{
  "d_expert": 64,
  "moe_layers": [1, 2, 3, 4, 5, 6, 7, 8, 9, 10, 11],
  "normalize_top_k": true,
  "routed_scale": 2.5,
  "shared_expert_gate": true,
  "vocab_size": 8192,
  "tie_word_embeddings": "early",
  "beta1": 0.95,
  "max_seq_len": 1024
}
Below are experts of layer 2 (counted from 0) of a mixture-of-experts language model. Rows are named gate (a neuron's input weights, with its number), up (a neuron's input weights, with its number), down (a neuron's output weights, with its number) and show model dimensions 0-255. Each number is 500 + 50 x the weight over its row's rms, rounded and kept within 0 to 999. Numbers have three digits each.
Before each expert's rows: a language model's description of what the expert responds to. This comes from a sample of Wikipedia text that the model never trained on.

# expert 24
Pronouns and determiners opening a clause as its subject, such as it, there, this, which, The, usually followed by was or is.
gate0:488594442409445507523510489485550423535460469502422563506491472500549454504473470475530565590458494501507460458488453478421389479537506531538552513443526490482541503459536562531419516484500507599486546484491489569513522505557478571555469573516475534494494585447457596500468588518416394472504470443511597443484485435462579532497492561528442391516577520554456558503452509466546496498521506521516488505474450548441546403452464462483476528512427487439469572474529520494532457435462514504555437498511494531501497585499456595534527469532428380518462575459554544449506466546448455481421533534508463571504499521467507446495381484363607471428437476493438421527331511598556506505357431467505502475491560528511570550494487518464444474508444434515524562650504436400571544479455514
up0:479552565544463404389462479445489486474427485584696493399625505514480587568461511474518493584506523493545468463560417553424548440537464492434520555409493587552421510525502433435516470500481431530523465473445531502561473515481558492531593455595517423472455532523580488552482510476501429508495457463503558420553584502548584548476530375569538481548576479488516451497491545449475566544478495585534494544514453519521552431511571577501472478548517548527411413526476486500468558595479502410523554535535430482587558497537505567509559538545477482514534518486529438503466430477538441551508520453451590464495490542431522482565575495543592494571466556593482516518506459439477492428490586575489528488419495519392470460476448562428483576442472466542523560495498521500498519519548554
down0:509550503481478497472517576506438545542444553444452487448566539467487462568448488450541514492518453524600523588533447546573658505597451540507603384570460512542394523569535585499560546465479552385597444512444474448577475481441522510539564480530491434468535509625476488499512580474495464539466606506477520517479488575609450469468494496577540520463561413566516471453518542494454541545510562535504534502447533461483619582607415564521523499457536489484465445557521543530426489507468460590472470443514517479445519427507505475563485520606466444463536481509489469499538569520428479527535548490406449593544498494395452554496465536451444454609517518540546561446527484462465487503490488465493509457487527573539565521515478554518536481488519563452539372381558431546550464514497495

# expert 36
Prepositions following verbs or nouns, such as with, from, by, on, at, between, as in ties with, signed into, dispute between.
gate0:496492435586450422477459469494474485473490497460488502542576512518606509524474507500498488502450646535525514515493456411486557480443609419531480538480597454520538402528615451465553508556567532501447442568457495540498470498584558443478537504508433477564541548506506484487545549520540532543447556578437510438537475491426418571456464498422458443437507503431435506562470574507423413488436525478461507565464459522486493488489471331570537404483462424511534505507476507443439568509506531572454463506441417506516455467478470536499561485581482489627443467487492534472407498556450562532481498460513514489461511495520542539481556489474501586479443511538500502626432402500471517389546478490426477515553705527518591480431540551481501481415547530476501484537484469526509409571525458
up0:528496544526522487441617490501521553547452546552577513481632499502592518507493428462491488490429550469530488409509522451541528530426548492568570519492464488440428504505443399480464495472465441482591498518486499502511512628341533559584536439472489442471506479438464486562520490499530573508512517464513462509529408448479516557480449478573606446537504479429533571527541498387463434426510560433547532551439494506508490506551490508577436455407560455521515453587515483500490591510397491520446481463528463421484427517442612489504497520500464472507447393519413558525501448591554570512574459515504518500544481557593493525590485573424490516564478533575551496530522481584488406437522458488524548433473511560437569511534454468505433435507490518533481451670517500425447491545561482
down0:557466484516523513482499448522516550551477386461523425493627550582479513535617506488461502463466525547592505590496499440428535480567552494534581488451391463540512462556445443452356558517433515461473491484480475554452477549501539450472531481502454570531492467492580457451567569496546468397551551598533547453522531490535661521547482554378456541555431451485500679542517511459473587407483462508500449462473493442441508532497540544454508476521631474485549536426485548492520498497515516555409523570484488465453531457513586484516487533431511450487566522449517486519512450548498510518440529552639462501511436423492546500439450582489472506443491524598521475446517523495534533518457496506520561557472522495598485499472542451594426482523410586488483482493561445459493447455556557

# expert 52
Colons after field labels in infobox-style lists and scores, such as Internet TLD:, Period (P):, plus $, degree signs and dashes.
gate0:539561439434504489446396559476495516583564442530577530457475506488552516525521496540570582501491538593447552548464585479458499500471553418444627488475464421587498512417380506453490570441415432535384490538474507509463530465508442484578537485455508548475486454514588546476535423503467491573559467504527476479519519490467589475581524561431529441560517480457526451528401512506468497516447468551470473462413464526530403498539568494479468505535470474532485457473556481529503538582523435560425483508475478470504478546508493426516450507572535537415474514463509478465512455469417466461535600519419573464561515454472436471469474451513478544420534551483379455509455482365569449558468475535533539530448456469499563426427542504437402552550483500506606506522567544509592465686486516
up0:477535492517499498465582500430511558587547433530552437522440608553466515511485563399483550485438528534495512431574493499576502524496528497557505516407508487495418393542508455473503475528518480486540505403525499538577478537451544495481460506479544576518513366416516432593451460547485483613468510575471482493536580500525532560485510630461451584567491483484430493536479538577537525441472507499482498529504423465529533478435562526503584467514525553495577515463348492532488527491490445486529341598512493525484503501467440445333506467437551465441495569435441470497607454571432524514515476516458511570522393502607446504447520495583479471495477499530570481481542515573607467494505576459507522447434532428534551537497481498526578512600412469525558580478493525532443526519457517
down0:505440474547541493521540498523472444563534495490484527557520532477494478494441456435510561489521539507419554524410590399508542483606566490566414515377463440468472498473405544496502520543470482486483496554552542469589420423483453566485486573447498546548524463532498470539492427529494562519449600530447508466393543484547498461492529588474421579441499509442518482568480435466483545497461557485503378496450550494575583516528494555459485502551551545486552468464481534540478547442394485486462422501555553468436494496503563499481467433449572434517480472458533489670494548465502570523495549565376544455494511606575496491528611427501550508445540567598544453531528516515478566436547459440535558429639507450508528481483588531468540407470504394442483456482501574480560471575480512

# expert 18
Double-space empty table cells, and byte pieces of non-English names in Cyrillic, Japanese or accented Latin, such as Chișinău, Leixões.
gate0:543464462514463533496522526496471449519383567396413482496432524387508480476571456430556531508522604591509458424461490529473616467475412566535511578511453450380493544523558538508534449452490384498470526494469461587552537454509526501486502473486639540504467469578434440395549510459534527517516521525465380544493512578502516484541498507503462331436432410495469503505458459504536404530562495562488516521592490481369531503503524528492492504471441592525522512516505538520571478484492482412509515603561486429481533468499491486491514479571487434517556474501538483523561457515414473516459489404570434561515496447482597524458499551626476530559413560502466584446448522459535594499497461401503526570500495546543405538509559523476506445470462534431439467444555500506506488522485533
up0:455530504425477593450546427461434473553513482486495481422436484472536549489420479521476498485469438583491457509511498467537488519439540554598477562485481477528511490443548466513481582506506528403568498580536527542507640470551536495506551510596449516543534463401376506463408433543550500509463466476519641553482544506484533466600466459507466514438536506407459532486453449495424531466472428524599520487419495502555475438494529386556556527511485521462446491474536475571470556521564480578455596465508481475436445514466573491465459497415480522495456501446412435445511547531492520550587466519460526442511440497510338503557452532474498440548536432488589415422516524539566387497408496560562405456489484440456398537471491422404428505521581460504576475478486454476467525487473519
down0:559565479573526399592540462477473560541543518495478513502463427499439450481564518460466542540528474533513556475516559413536509564496522434545548587452566439569472592529439482534497504537462490533494479446425555473458545469433500353484443568503496446471534518490517529466497499536547454443463568484523476476439490500486481496404449463506479433457536564466492465597451563389458543432556539390517482547419448442622465538536489520457504548535501472527471523538504581547452622511584565539514467507497607551495489371481544474537398422414446554497550564564459567475570405520479560482479547402446474564545523521418435485431519484518557488599488533506450432542555492480557489524412429497482463504527447413498516421510508424535530517507399389443546534509524433530466468498487495

# expert 54
Capitalized first pieces of proper names, especially personal and foreign names, such as Ser in Serena, Bas in Bassem, Al, Di, Cha.
gate0:595437500472557476491462500474537510550549582405562509481510490477505523434437436477420411456519418461426429531536571440497554479469466465521502419502472530609502534479517502521604578498524440430497525435465491495427518451483506510432460487536552578497547479418486551549533430492404542497525521532504402522530540496531542484479554549463548517479517535470362473526550512490510573386453475475484483394477456476583519464487499501518566464515481509448481496487518466384484488501453536658424559533462560516484511572442548478487487480476476528512437652550529519394546562463479552467537434581475604534532433537548545495553503540487503589404480424466511632533457489479507534525468512501523495533533578535377448462490496448508532484410428554443566364511434521571522533529485534
up0:589485456525598535514404547443486551549560520493466505566428562475497496485483502477523551479453457478450494476519532611447520656592458507501504417507574553448478519438472463402474512627555451451467476525475473497472520604586528551530503481488488590574517458491526507502510556486498567496469488500433504488482512421466482463519497475482525536585433515649454518541503577493536494508544623448548604537446517500531552507480466559514609599426424538435522502522480476484547513557477494484489612531465491567554527549461609503487443540479508513508521451589507466458601437435535454474552525596475503533442504565486582482504456571511477525569460555514459501472320441491515503444493453475532511481431451445471371496533512544453427440519364521537524492525469492528524534481544547
down0:499483548450578499530447530419569603460500515563502560526503508534459524520556638387585489507518513463585490466510507534502419563567478562431483531510470504519497387454562459513500485495516470511503518504506443490513565471550452424464532467526508493561457534501505589464570387582565575496423598510520566522426536472518478482500529445526577403480558477468563435459407406413507461449489497540549560482423463538554568487365451644462511492439511473533510577554470519517384473425438491468487577539512493534496457519612559561497420515495483516556496508526437535516540543547476475440541461464562490446503519526502526469462501552448517528502420477452527581525482537437521603477472499470485519429481467395537432496503482440527503415473549481496442491438695454566532482501522490

# expert 28
Short lowercase or capitalized opening pieces of words, like extra in extraordinary, pre in preferred, ren in rendering, nu, cor.
gate0:517480447460427456570458527480447556516536455526536513484459433490608507425458544464567502518445578575499563479392474453465498563498430521454502531604580543515578481547529531474478473444478537571451403467470520411523443529544494489530434474475458523613468523597438516555460423464518588470400535522497496529470471379445538533449426521564562506490501523544588574493498568397466484517474553555409481442518508496488479557511468546500523600456494433428441495475532560482500490503503467459532531465547607549444535416501506478481469482452465466571497456509458455470487431406470493417440561564526426458485544515409565487390466464531507497466609462542592480439438550431467445482590470517496540488477414551495532547549548523495420611544514505505457372629511471529524468499501503
up0:525443502515480542477486587455441560436526502537449494486412537475389502596410525604469522441488599513601595429513484446516467445396478546562483481605528542577517464574518482519596554587565517531498460495525510550473485374441518478539541446516520499450440491533496440521416452480485465537515517514540450505583504440462464459595474513553504553572598489514472475374489498438469502550471582552476490495532539470545401494561498521567536430533504473459557569464552481449487536429566491496525448504455435483485497468497616470502414562478548468536471480505506437461506432540584470468445536528475423483468564588478398504406497531459432462518451479452600578500420557496463491501600586480418444474534564519466527522548469605486530532534468560495419520577476470479506412532467440
down0:488563479483518576543447529502523529532521527516445572459561443546536500480464511486596431450525519525536490577415469422461424574488468466553489430542500522544456519536562570496487493530389498475480447556481529449514495489518409401550519415535511471482541544513495451444511453477622491484568474468572463528513515503530445643523522563469486403463487474586489518511522564425444541515554477579566433521541431529519524583440495388513449518462517453577464505500469512489489571426559474514474581498528582585410534468417521517469427527585459490554527410576469444611413463480523485544464522455455514476484430471436524481535550463541448550508561514460593528504436530535477548543447457552421529454433575490514664458512534476535505521553497620560530381555581495526581447538501456

# expert 27
Prepositions and adverb particles such as out, from, over, up, under, through, especially out of, plus location and distance words like km, north.
gate0:457511475504476529481501553545458527497483573472581434472511489527538571404538489550584507524501545500469531544484513435524525420554454572531469477455515497477462346530467477502433499484453432562530499499503546515448523424480595443531486610613501568522446473440496480507487540475526503405490481421610479541520502474397547555528624536551533523467592485514494483515489408576512496460499398491513387627492466527476476478430520480610503449498445485494570647489538527457477461534494549518451474429417566484532442528517485485590447429423537544532555640543481487473564496456503455441561488554515428553517475438495456565472537478570408428459475441478411464479551447543498481564532480514552568498517593574542501394530485482562568441531514450538561504532575487555460536528540538
up0:477574495471439518418514481475505431510499438490530442489452568446599534551518534532523627504496537400490542563424449461575525505515472476429453614432528607492437559421469438525556526556432494534451597441459451501516445541509451488443509480509532472455528481495494529481487596540515399444496585474531395479456464510532527457604510479489443470561621482448610495472516560525498463511403548533640541572490466590461464488498524571517553553566545563468550522484514469468524474480481450578542545417612618486547356520549488487516445477511501435476488562589495559422516505511548546493528528525521462466464500463430469560565491494571547424553494619493450490434484431507629483491544490515517517509471509485511510478523474489484461525462537474434515489501397466485404485548571462
down0:384606453504523500467508533505492530513542522572495524506465489494524504540479419469400519557402479373577484587499438514484471506578550449457467553412390569518465544465406440537512496539453475568587540515478399532470439515502479529448576451445505594545455455442497438470466486449653463569580488427542505509476476511477464443571568543399488497539530555523407552494503471449467443411594470466499486497433526493499426531467484456517610536548467483468558433504455420545527486465466481462631471402516474458612513564596496507524536548491484474488495539591512552562487507479551552462407413560434420495488432480433544546497585472520465477525543506507458537515535553483509509507569521555503474484489563485511413456532456514526428518471546477555428504491472427534395531425470520

# expert 12
Line breaks, pipes and colons inside infoboxes and taxoboxes, plus field words like career, Elevation, Phylum, Born, Scientific.
gate0:517328406465539551522447508539477614368540596497494520447661514427411443577556513526455506457527504498537526570518511509556554475570495499476521452472540481488504520555541548404495541501600607471474425462477510419641500521502543496438416494530511536512517414547493430488406405527431488548582467510469539434548538515486492449512531545553472463557594520566481477474549525526546505429508544583497496443405533529566555510530460490495586582503505433508561447554510500481522503439493545511539499486612501530462526414502549498529438545502523459506491500476520516447489520540494425497495390445556490564438543483548484466460513510542468450505579495505582572571503474524492539538491554481645484520530613434507463446560440530541495471538398541463491582478520488522436535480509542
up0:498532538548460419505474495558454490410483616417549474463489501524505503523521498444534517510459464431480499482423487480500520470476532430644521550436428402460426406512398599512444571418541463510423450548570466477499456575401575527495436528460496518490435426546489529546680402391484554484551439503538451456486620547511464455473550509519522527587566459470540465510517449498498509434504505586377472534520516530402496493487453520509546517529525563499476622516418515421518509531525597633446462496467516518456533516472509453486437514416460478517549528537571414525513542481459461501554428487474491456479542502553477503521494558540492521530491475488626468430461403517496494491432541470486554536498531597501475509499557478478478478463504389555564494523493465510415565568540519
down0:494502523432544578475538490553502440423482529474562515383353499477489431503501489553509498552488582425500502517571492507476528469533605520573485580506483425544600421506559549513596523480448470460464466461558438504533478533453529559524430504457494475536576418506500466581489576474526615573486531514552539458564425552516571551476572609540409484499509453464516477487566507563521444524485516542383499427521543533572575497446450578575478566469455543502588481509511543466420493449553475588550542497568449471511432460551515521508428519642536402429484481446446380494622511527489524477466503513534477484505466523459486501447481573580482474503500454519554400485518449582512526491460538568558571473492461537594456491538506517553473508519532405449440611490546573513538518448490482

# expert 60
First pieces of split words, often consonant clusters like sc, Sch, Sp, St, rec, as in scenic, Structural, administrator; also caret in math.
gate0:453515514492434556582512478420424382456500514552513508521504523443400525462459523525500515427589553564534426520541481502381516461525493475509478608469519506465488479458542471493556492483416556540561580478522523468498413484510420356590463524524475487488511496499460547532493418454537506409478470505520529515498549433567510493464458481652526533410399590459466530502459422533425520511450502545557578475465459514531491479593476456510478523487448513508480464482532375579428612483483475510491595482472476472524499511646570443408590565503559480545535477570458483573495564407478534474478509456467504535441536476470375473462499524521493538451527509450513456520546456537442391560530501553514533535464495556535514501477537442402457501570494433466516617449496514530461565492374513
up0:513520569510510565411584525488537522523540476470472490397510402522526556498498531458465491498437454402628514550515588458597498481470475505502436483483510454505458516547417565535485472540557515542537382490528404461491587579510558602379512525498412528482475463563447482548577469498424515529533535536480547512554525490453457484431498570501548446466576487534524426530471530449528490529562525488519436518457449532446535489609462559516499445534572423460482457463513534638514442507548478529499401496525575506618469554494570520515543485513499448540393573540546513584496586486561545440529496479451421575479484506505525521570536440537530472566564551461478439500395528517597606528537543454508448454519433521544418503470505581551587546455477485549472536480417502399534532554592508
down0:538522611496483578506532527565454490439508419485633533536485449496444556514486463499558495462482545468540553539563505576480510598508493464506555354514528502489439565542508510485432526508558531509464515480513463421490609511541490538480478467530480531501483486516343470348504491500531514490564550470427561402533477434521547461477533530476527517460479430513606477492536443479557569534551532485516423490507475485554540499535525570605529502561602454475447449411539529579499477502525549509506496484510523451446538572416599559480594482494477457531477507480536534418494480577493546501498480540534636534626477460497585523357486502478456442578491509517525559527460540492557629468517539449405396487519524535573483522535517503558547530445461449424441528571428487432466508492583449

# expert 32
One- or two-letter pieces starting a word, such as ch, t, p, m, st, before the rest of chicks, challenging or sticking.
gate0:530483533405529499520482497504518488497523529502514480509618527467440484507540562526576501446474510465494506506560537564465478566443411538498487534509579511683446446487489433596453521514489521468523530513451483459450440555440485506432550446451447494469529417430578546546445517598528547465490470432638511449583480487502454546427573420521491438400500489412502540473485450501480496508549509451467488516515365527439488483502506485500501509483404518543527541420473453539556602522546456448461600484668489547508466454480408527449514502467580499549556519509513531472455570490566483455516487547457476552463526478386476476476439548336552534518488551484586492564541468541470474565548532538567511517431426493523432497450400479614542500548481472550530481495550607519488437431553481
up0:537457513502552572452547474589518461537468430443553425418511466510533428550587510513504403554532642437426539522500494508558554556598514531460472514516608490503534497445507477515415501464541559565482546483553533494450470513394562525384520474512482545494497467492590494591455501551629466487581439514587476505471453498523580512491598438466516444517519474510522483496519506478519504457487521580464441574545539494564523582489565493554480430620522491475467637528503431519508494562563439517408453489553504523503456586493459498410543499451500486456536559543524491466498452388515538572474485504464530387534480511495547556392513481546491390495490560566524530479455523449463579501594458485446521519509512413505510559575525564533523482596587591452541509495451608512481512517405523
down0:468492506477541509493563493498430492486537467512469467393525536566559458498438419526516457464540470393489484500447509563425542548555485461474551408557529498452416420365494555603558523535506621533551488489494600391433514564527449456465530532485518508468502510494418481480443517544469511412548462464549459510473487476482628497504462422536469416450585465557482527489486469503495549513524409492522549470395506519527486504473471486418530528480548570443448436486411531499440459574554494530486484461497486473493459505589499521462544525517472527441507579504463510435481594441396593558453590486617546621545442454481542465489396446515497486505525529551518527458526582469466551540606564502465514441580451497523485488585541526437459464575484533621531459478560557423477390438450483

# expert 59
Pipe separators and cell contents in tables, especially country or position codes such as USA, ENG, CAN, DF, and colons.
gate0:481406454578515532423501440468499516509411601490505476468524536509551396453348553500543493542426623466491537414474535529550566502414564377549502510543510505475557608503478509538413498466532524517508549443449496537583390481523443562476539473573483482523505508426488464537534528555530506463561465526515533513488575615425499549577516521448499469503550478436544564458417528564411453521409446509470474485504536523558399491542467549457562507517547590630500514483596489477537502581524519449523507493479487506535460473473567476541418520571501388493563474578519377517517440440468577520594437598529511508413477497501475502472408561452503555467454462550531486435466582476503460487527505513563472419501474488489484580548557429560430497487473499547451499502520444448501458438527444
up0:500475439569460508513456472462526538523446598530654585528479519513506456425443508491444447506422592552556441450419560491453543597527422531466430472425445439551509547502517463512517506476537545448453491413502542548411505401434517472459437505508469476535527578479450577517524486595508476474538516463577510506498445503443446455462520468510488480453472451456464554460492510442519501511461472487423546447428494522517498585490534512513522566573542434469518513515518538473520476486505527534502440459514538539589542495571493503474464530515480396578534442552525461545609556598525534599402455462492505427509557399495490431506459488396576435521530487551517453415523543559433402488417597569448562597488501465527404472470551481428530553465542420600548543541426437490587494409435456
down0:477557500435550524518555455451469496626499544443627486546498466542495505559459558471548493498490502492490614448484440598510458611550485451440353487500512460545484377530594503605562549507529527503492481477530620481536475489449532538501491451606480463517465547536482475587402532492489461500486482598483493536477489562534484615612540463405515440508545494448440481579518492394519412511502410528494529480459503527599506486491565490513483421456478509514447520487502506614452528516500550436455509524525442480547483485553566489440484514568467583491510425430534527375512506511562595575486547518415544441425504501468530495512470527485528490511503542456504507592559514507543433481459502432470554568604542554535507461548564427495549401401535475555494525535477462474461398451454510

# expert 1
Prepositions after a past participle or verb, introducing an agent, place or time, such as stranded by, located at, during.
gate0:441610545463525482509558487477497506467521492426617417444471566609527558465511559515433560496445471599484510567479514448499536511551533576422529442484542490547520520493479441501421459539512518543514538479538510487495509498501548506472439482434454489474483624395618505429461559564438450390531484459550414464542531505480428487569533498475477538581536569522537386522512507601435544466487522537466418579444510531503493488536461607461463484509486497492428573527502556497471452585607528516569547507481581446535506519451491518473542466542492454490473463402538473509599497437581506437439464534425506545492424497475472627500538402678559517429506478505521455484453413475572458460454529540482469504463472486488537575484446559520463465438441488583517563499563477529446479477525395
up0:527452467424496515479501386524537464561489453526500535611584470583516467394518543487525467425475485525467469483614602510446545520552481467570562503433545390503576475547483516483543455481509562415484450405563482482479525476520514493568487467521517403470481429554509509485483550421549473506446530542484489557504432465479522488504565529430473500380466576515471553496439473416521545601596528560435469548580517508538511532490508410449498412495572442447456543447506506591555568635432535528529483520520535465531497476491476514457502481514508433538476537506484408500489446433501512485540430459487507580489406505509471586503470517404457451492458489493501421503455642565457470557534523526501500590504542481600418611637477487479509599452596523526405537515476459526458558479519462
down0:540479438513442452503447480568457402541456510457545515530414507483529423487479518542589487525488530533587522455457543595550607403446513509590496496503574424487602538501533485466544508530430460511437461444468418508542461438539571416478482488442500485581489530578460429490504442479494431523510469546480552497536520593531497422501420451472453540478535408475514415505521542490564507384468545483466549527382533479509517529534566607462466482479521465504436447521536515462473551510557542556466578476528464438473494546436622479420530455513543516412485489495548487468469439558431487518537556546496542478421598497420484648500487385504531526556606450496538454521442511455423498541503509481547560550477371433405487540525518477399617534526541496423510504527469466475544430512558502

# expert 19
Auxiliaries be, been, not and can after to or had, plus capitalized word-start syllables such as be-autifully, Sen-tinel, Co, Ho.
gate0:498489548500477433410398491572521435548394473467460500483534594519430428470493480492534512573458521550471595562475504423396510578556538516437555438446493506438499475540473567510437487520462586473465497458404487525445477487512487504431524442524520520612455516441536543532412503450607537481496524439491510554552427499452451545469549477445479520615600493533490494569408487504484562471505536524463499541529462559549506457470509592544470558538411634487476536491495455650576497580587488457525395564461546525468503581559556532437516476555480400538537526477486417509579533486526562483570488427471517508517575458490512527553530445472522416422482510591574461508461513480555552526526474334450466522544427433467441503486419521530543479492553491455483476534497435506559545523495497
up0:482496616525503451538545554483536498525547499527507487383545461581530555492452515539513505512442560361513439530469478491532552469526469535534522500367559447446550447498558557504451415508519594501541546528493536501538453545515524494445522426517501525495507499473480486471486418537517458579405506475508504442530532512502504474524469593542481544559394495483455515508507598509566456574420516454492560543520380510507503494502477586376431571507529532394497546463483566503529471566464504533456564472513517501545487448515477567481599525511579484567472483536386509408588527541463552444495584493565512538560508422465516469478401572545583491501474600451426511519420472548633476513505501511551546466491418492531599376527417432587460374455434568459468439502490448469510470477531522
down0:503377442546594545484580497456517440525538539362451599457506427493518501548394534571563541472455457452490495502401518546477488573567425443449433514453514492532514570520586438576487575567443510506449428492548531469503457478475503457541445521417468483472500500552376475476556464603576581424419436480480501599482512531496525521568557527454457484460564503467476490474547520483443437518544513558531491492471522455530491563420543431533507550513534497465535507552565532540504466536537481414369569558415472565539510424421502479406508437519409515454458469508562474468519479531469522648608471480505512466606451496563488509480548401452568510481569563490521498354441512528500494557518550545471525468478488488473500497466410494483436549547450475511450536516461467503594488542494471